Weights of a small mixture-of-experts language model, trained from scratch on English Wikipedia: 32 experts in each of 14 layers, 538M tokens.
Below are experts of layer 4 (counted from 0) of a mixture-of-experts language model. Rows are named router (the router's row for the expert), up (a neuron's input weights, with its number) and show model dimensions 0-255. Each number is 500 + 25 x the weight over its row's rms, rounded and kept within 0 to 999. Numbers have three digits each.
After each expert's rows: "mostly gets" lists some tokens that are sent to it at least half of the time; "gets" lists some tokens that make up at least twice as much of what it gets as of all text. This comes from a sample of Wikipedia text that the model never trained on. Tokens count by the router's weight.

# expert 12
router:511489488497520483518452494494527435506505491502493507528490493509499474479498518504491497499523512495467527499549522510503484549524575557507456540472521492485506474492514510478500485499522483497477499504482511486476498528510547489493517502466467488488514520476426522538467505485520559544554531511463504519485487513476487510530524495460493470525493517499529516536527432558456511472552457508509521495518535513509473499516525498489511473525494443547450492512506504543525514494501555469527493491507524497539519519491465500493505532528482539518512524541484495514467531496470448524503478475523478540494523487495517502522466505474459491530511482499522543497508532516502526522531509473490468473498495428480517503491486508513509497484496484509511472504499466472494504481505466
up0:497522485465521482509460482499506483474487512539508467510467547464505512530528530542465467495514496522519500485516549470489536487472470512528493512512552515503473495562474470490453493485505491516472503510531495519498502523514453523490508503480526481476507477512499501493471542525534517501548485505474498514537496463458512519528503462506523515526478531534509495502473501496487498488478529523515494487499511475501539476468489496562488559552530502469456498479457492514430508534517459530483489533546560498491498491528494520495530500473483525480533495523494524519509521508467465473476498504509531481491528489500519528526469518486464526535500508523504484536516520558507488516505508487514528486500518464459521475486510537520489491467453507458504533503506483493509489502551579
mostly gets: "|", "-", " newly"
gets: "-", "|", " |", "=", "—", " design"

# expert 3
router:431494495489515480540498469473517491488477467541503490518470510517521514508465514526466525513493480493485536516530492520491440489512476487495504496526501496487492473496487519489523522503536526501462517495508520512487472486509486485498489484484496476467488510497501499469534489514492490503553514551554517518526549517503434451506509455479493458512505487491524517537507501501494491493487486490463496514517519529470467494468509473487501497507513474581480492504503512502508507463476479490532508506476535540515528525529499556504488500489495525483539460489529529484490478485533441466534489511543508525529484454543475506494516492536508487537470515504461512494557507468520493510550472486504451516437454511458472578485495501504505505528506488476542505508467494496465498465474485
up2:481522463488551521547526449554545523517502478460465521493471468484484535503514483494519540497465520495545483517480463456482483498463503479479491446452469528511485519500497480469491528486481466508506489529485548551493478482451484508462465485490525462481540526530525501484560520498516466511508486463490505515543492547495482496514494504540493518551523503503518506505508534526439509504490515497491522494517527568515456510509510505503500504495476507512516470488506547516489509517523475488484478503491489478480471517488509501502452467512503493470522509523525486537495519514509495481525544488515466546484509526445547505487480501457494492505512483460474478484521475484499526487492544499487483490503505552500500513478423484506509533475503522473475510502509521486467472511477533
mostly gets: " her", " his", " its", " their", " His", " since"
gets: " his", " her", " their", " its", "born", " since"

# expert 23
router:498508493482554496526526528491508495449485430503495530461493515473518506518513487533487537505508514480486538499539476519522534505529512508509524502544525497495465479461488489492479487498509512499477529488519468519460513500509447498492498478495502485488525529477515507557502494475501487489501562512545504526517505480559519498516444505523480474550519469506539491532497545504504485489539486502490481494516550513504493511508509513476525504505526467531501556527456503519548467473460489461545548482519502532546506537490438514556491521481476487480519543504502550503483481495505485487528482485513517531461547482511479512510474476475483498487475504490521534488515491489528480547529483442486474462472508461482501491480538502493503503510500510479486463497442521501499497476502460
up3:472533506520570490520490513492488504499500487485444525512497505537507479483481489532565441437514491472470501527509495540481537518462542518506521479540470511492476491494474452469468497484504534506497479526518508568482492477484517542459486488488440494484516506531518520506554502460484490494514489495471520525528498503461529524492510479521487481540505487484481509483467493477502518498502481491498464457476511546530545499495473515468504510536492529442511543479458492544474490513492442503497507483467478481495483513470483494462523497522471506478497473482509529486494505486503512513507506495529472510515473461506473516460477496503510512449528523476481509489438517531512516543548484479485526496455506470509448498531460507494528509473480499487480516456499480509507498523478488
mostly gets: "digenous", " adult", " Frederick", " addition", "r", "vest"
gets: "r", "f", "it", "st", "il", "ic"

# expert 15
router:508504464482504452483484520498528508475508499510470476536497483492490489526466476549469463542507456545515523496549474469523511512472538509509490537489533504468475497506501509440464535518509520505465526492490461525498513474494485521564540499487481478468517529479456538552458500442517540489496509450493500509539491489498508508511496520488488470481527488495491498511511498471505473484497503465535447493558503473492480490518487509530530476524501505499508461484498543510559518498459472499551507539479525484540544512475488529539491494540449490496471455535500525517494518509485530514466508507500511504481535514550498494495498490505484484515514552456501534505539521483543537487512487484490496506473512503495542522467540496466526510496496523464492501517489490482498489454525505
up1:499546508481480479536505475485555498507509478525518483485491491571519514450502487520503506513484498484467502502464497520467489531524518495532526500530497462504456482498469502531514533525486503440521476533476538533493495482504499504500512499497480478500518497557509504533529490514472497470468522452495493505530487541536507531526491490510435498497543483503486467513488525455515508485506483538523512515501458477508486484455463507475484469495479541472502516506546479495515485523529514499507490505487545530486479507445480499469484478467486480481475478537515497493482515465542515497496481503523501501495511493470510452511472489536557463483462563539507503532497503466481508485452461537474536478510491498549540490494501525481476527474491504488514526534535491485521472538497426
mostly gets: ").", "\".", ".\"", "]", ")", "\")"
gets: ".", ")", "\"", ").", "\".", ".\""

# expert 24
router:511524482546528440493481528462500484494487482504466470536480526496498518545524476505516506531544459450456487528481487522502524512511531506483499538498532516471465503544510527460518504518506487456483521510539519509473467463494504501514488531463530467442507504481491535520482529448508505483506501477518499522498517496474495520482514483482525509515526494528502477517496512491474520512522464483482493501515487504477513498534496517507481509476514467548525487529499495502527486484533473493513494494499540504514514498530510546540478525567530483477471494547523501463508525485498501502475500529536481464497517464498529491456508509500511490550436535456496537502529534541508521453500501432531477503508469487493504561489517523476513516529555507486532487480462494539448516481497482
up0:538470487477462499501513537486504503483500437479528529534513511500471524466496526516472511447483539509489491542513481505515457496515519480545497498512502498507512474483517474537525493503543518474495501519545511543500474469511530489484462480520522505454452522531473468543532520507490526494463534497528511480516492476461520444540490511530500512509481509545506512516516533475500527520488542497506499460505507544485460490495506514488483507486505466486503517498505456449505530490518481517493483532479510542487484553505461472465520449490495517501490500533552485530521519500548551477498499497503476523540495503517461486536489517470484481520528516460511505554461496535525452502464461508484502498545501512518531479516529517569480487523492522518503518487522525539511481497504529
mostly gets: "s", "ations", "ers", " books", " plans", " issues"
gets: "s", "es", "ers", "ies", "ations", "ions"

# expert 16
router:496462506494485451522513519441551493472474475498459488516471505518517521517502500503481505534496427460487516486516526529493461520486501510513461516537495526465506504516479524470462532483528544504440483495511476532475483500513466527526473472495507455475518491492518552475516480502524532508535496478551476512482547480497449501482476480505466475492536527531509543514525458498503487476506500506483501509521484507460489463507504489481498482539496468499482506538499539558506492537520470501520465519465520520482485498495498470505482516534494487500516488529524469478503519491506476495480485494515544487520480473561503457454528515502485467499460531472486503510518500514527535524477528461536475483484456497513513543485554531487541521515490505487496543515491443501486496483468464
up9:524476491475510487507476514415501529548545496505503499499500543518513460492493514485515562460511479517496479476517509478505522560510552516513510488480490529524513489491504526482496511520540521514507545533516467463456493500497513492502507535501470498461504497523490463487484551444517516501447534466492489513472478524463543461485534518498517515480486484497512510476519523509437486446525509537501527523501505539517504491507529545521503491543513486478458494537490516549439459488519515492472485515499519462514470521520491492497466494538504477504528470510492520473502499498498511459517490533447484446450527500532463503498517479537499525505500494503471467497496459519487479504520502510488492500510463519467466516511475453499474490494475454468536538511493490475491499500504490
mostly gets: "'", "’", " get", " had", "‘", " want"
gets: "'", "’", " had", "‘", "ding", " get"

# expert 2
router:480493531494513454497487476486480521510474526503504511507481544462536549495517505494487505498504520523479497538534481475528498525532523507500521509469534521520486456475467483447488504476497492496485496450520494533506470545500462513521489500499526433498511487524486525512507513486552471492504498546517515520536462497530513485448490502511478499488475538535517508526515466517484492501519467465477476505516513497472512521510524495495463477579497478492476507503502503530516497530471529492536500547485515487564497503500447525517493505543491497506496456516513475488472536524495472511493515566539506487503494504569459487520478483501496503504499472466465534449512451485512487538522538488511527480486496519459482503487499505489528495505509533512513450501513513480467495457472419
up2:524515495536462482489529497476549456504503475524506478469477496540483534470507545477554480497492535485522502490508488486508491512509508472520552543474567504514509470503492489486499438504511488474502472514431487486474481520527503520480495543462453488480489516549511500540520474488522532506489547539491538523515449482506537530509518512496523514512518497506500496519452466516486522491515507485493474480455500514466491476494518533502509476485529521527484517489517468522481509517508496489478484548483545512468486481503461510499500489499498471527514516527507522488519502550454471531480514516493524505469512471526479508495525502478524458541532524475497548485513482465503444546479466497493469475498475537486493528543515485506547519472543521526513548488502467469537491465482490
mostly gets: "ac", " food", " Ac", " Marc", " drink", " Charles"
gets: "c", "ac", "op", "ic", "ap", "an"

# expert 11
router:492470495487493495472493499488477471487499505460489523515490510487497516540464497543486479555503474516501558509507457495505483526481550519521512528495564542461444510498513496508484516556495534511497531478479508513526505511481488538517474482481528463509500541519515501523463498459515525523520527510518557506513534468483539504492489484451498491505576501511475509505494507495475486489512467507503481475536508510481499531510471494516526471557478446526519511495448504560488509504485490452561470492464547498532464527484524495474518496497500490475513464541511499512441503506475468500489461498503501512498509512526463494498489516499543488513487550480490503491523525512514511545488491494510459504490466456455520518472526507463517518503520471512527501538479472494467516458525482
up3:489491487499504528496530518517550482478492484508520484560468530472502460446508517501520478499509442529479457511491543505506490503507491491562474562456468492448488537491496467510473506516497503474528538471516555499496506466495493503514485482498515486509470500478466524538503471505470571504504538489471447495518492474514513530445528466470502484525484459498467457525496512494521477471485510567500498531498508501499467519473531490475462445491520506534502507547502458539492523494483533518496520537550475503540479485466478508520512493460494487521485508527478459484495461479509508482492493511495488497539513488534500499465508505465504512478467526509476483436518494486491510515480484482548524503511508520481526428499518494504471496497492525484512511498485481536506497484489513
mostly gets: ";", ");", " Harry", " |"
gets: ";", " |", ");", " /", "sen", " Lee"

# expert 17
router:549455489510533467528484500448533464499505449517489489444474514499524470481494511521456509486501457481471506527536472489501463471524541517505508528499496489514494480505533523485504497526509488498504491511503497528502498531528503479475487478498497504449486487508491501547525487472537528500541504524518510468492489547492492496494485479472488481505494543496505506509487451510451504477520481494452507545493497524478526486514517500517470496529515477555449493517510475511492472494508548521502513483440451480533515485483463499496507547507488554482540562502501548488509575494525466513513507477509533483483504464543496516471485494470478486493496554505517488503509526504494483500493494515506521495465532483478484531512529547518513473520501503473543516452474462475463479487465438
up3:492488514481506446482501495521506544559485523508487448481510489476487495467523484471498458485469508478523497489470471487485489508457518508509511481506504503474500507495444492510505481565434520505537510502505511540500502473485483507496475517483494515480499466477519453482525510498476508570456473472480494483531487473503468446490459492514485490486513492573517524470460523522478477491485508469467498476490507550484524491492524497523452502478505472488533573547498435496509503519455486461496485509453520481504493478471508512489563510501470523489471491495498472537545504519536495474464529487500510493506478482541503509474482493477497446485497543555512514521488471528514507526501532531510498500476503515516520472532495490496511483491488488526500517496478475497506501494447447
mostly gets: " first", " Genus", " Website", " Synonyms", " Genre", " Species"
gets: " first", " List", " Total", " Country", "ed", " number"

# expert 7
router:500490513476508505540513489478560488494449478507481465485487506453534527506523489544481521509515497516497464528538472465508492463514525507469473491527521501444476473457536518506509510550486520490502520475529471519507498509542444440531525486497494486493500506493448498530493507478522528496510491528504479469518524512509499489490525495481480487491527523510467474515512446471469538471504506493456512527511515513492488518512553480499448468534510509507495486555510513520537457499487502472529533548486522475545488505507496550511464536485444510482528484536500527481492518487489479443544494491513502523483487444546469492502479500509510465506525556503518482461520502518510503512503530470492527510479489534494478526506515492506499501491516511544503517512467507527417482502478474
up6:494456529532524446488476495464502499522488530528469443482489444500520467519529519503515491467492493488471467511507483486496474519454519526520477458497496478488520543454480495470497482489498509545478528508509469470473525464470498469466521514495492443450479470511464485455497471462487529516492490490492501509505479503512514482460515490561517494475513551505510481512476485495487521486510476483482522490517494504472547529512542528455561490480512492496485468471513550538453496500517516513492509502503463578495490495453499505495498489480482586507494490485526520510564497502518535522511451497514523513513483510453513522504490512551478517538491530503492482475499486483500489497507524489503520555500524559496525479517492488520511501484499518475484538489465504491520479504515502
mostly gets: "See", " auto", "==", " medical", "Biography", " commercial"
gets: "==", " ==", "See", " also", " life", "History"

# expert 22
router:499459495495543479515488457484523498520496513497508482504500509497519499483494486532455467525528504509481509548507509456516463528503535526539519550497521550553522502524466506479515497546525542483457499457496499486487489447483481491513505482446478502453531511492496493522469498480532530496501514501501553523498483495478480481453459518459518510517528485513499502480530497514512463528498432501513502473544546515504482496523482507470520455499505437498522459511470538532537502505506482478579501540442497490524481494472491507495462510542505519472495458558498524519471513519466449480500463509489521475474503483547495515506484487498520518501492486517497536495528527507514475511491480498500459505498491486525540511465547483500531485524509514514498487514476496462474503472517521
up15:483539479449535494447510492508483515557540529507493542505476506501456475519498505501529487511512520401492496492509496483531490467504490466505541478467516515458526476476493479477513477502529492561494488488480503506494503527505504483488526528523497496560479466535527467475472510458468490473492474531553461534523532521536535504495499488523483526487504488522486547551483549460520549470509516490479499516524481486513478532518512484499532499515496495513502459465519491536480491492486474516486458498477481522524520468549508510498469543512482470501500467513488503499496504476506521537532496504477508478481504535458527497506481504496503485474510518496471469472467467509514455539503455522477531500513513473520540501511504524512523508521516531557530489525534520538503483482493539
mostly gets: "),", ",", "\","
gets: ",", "),", "\","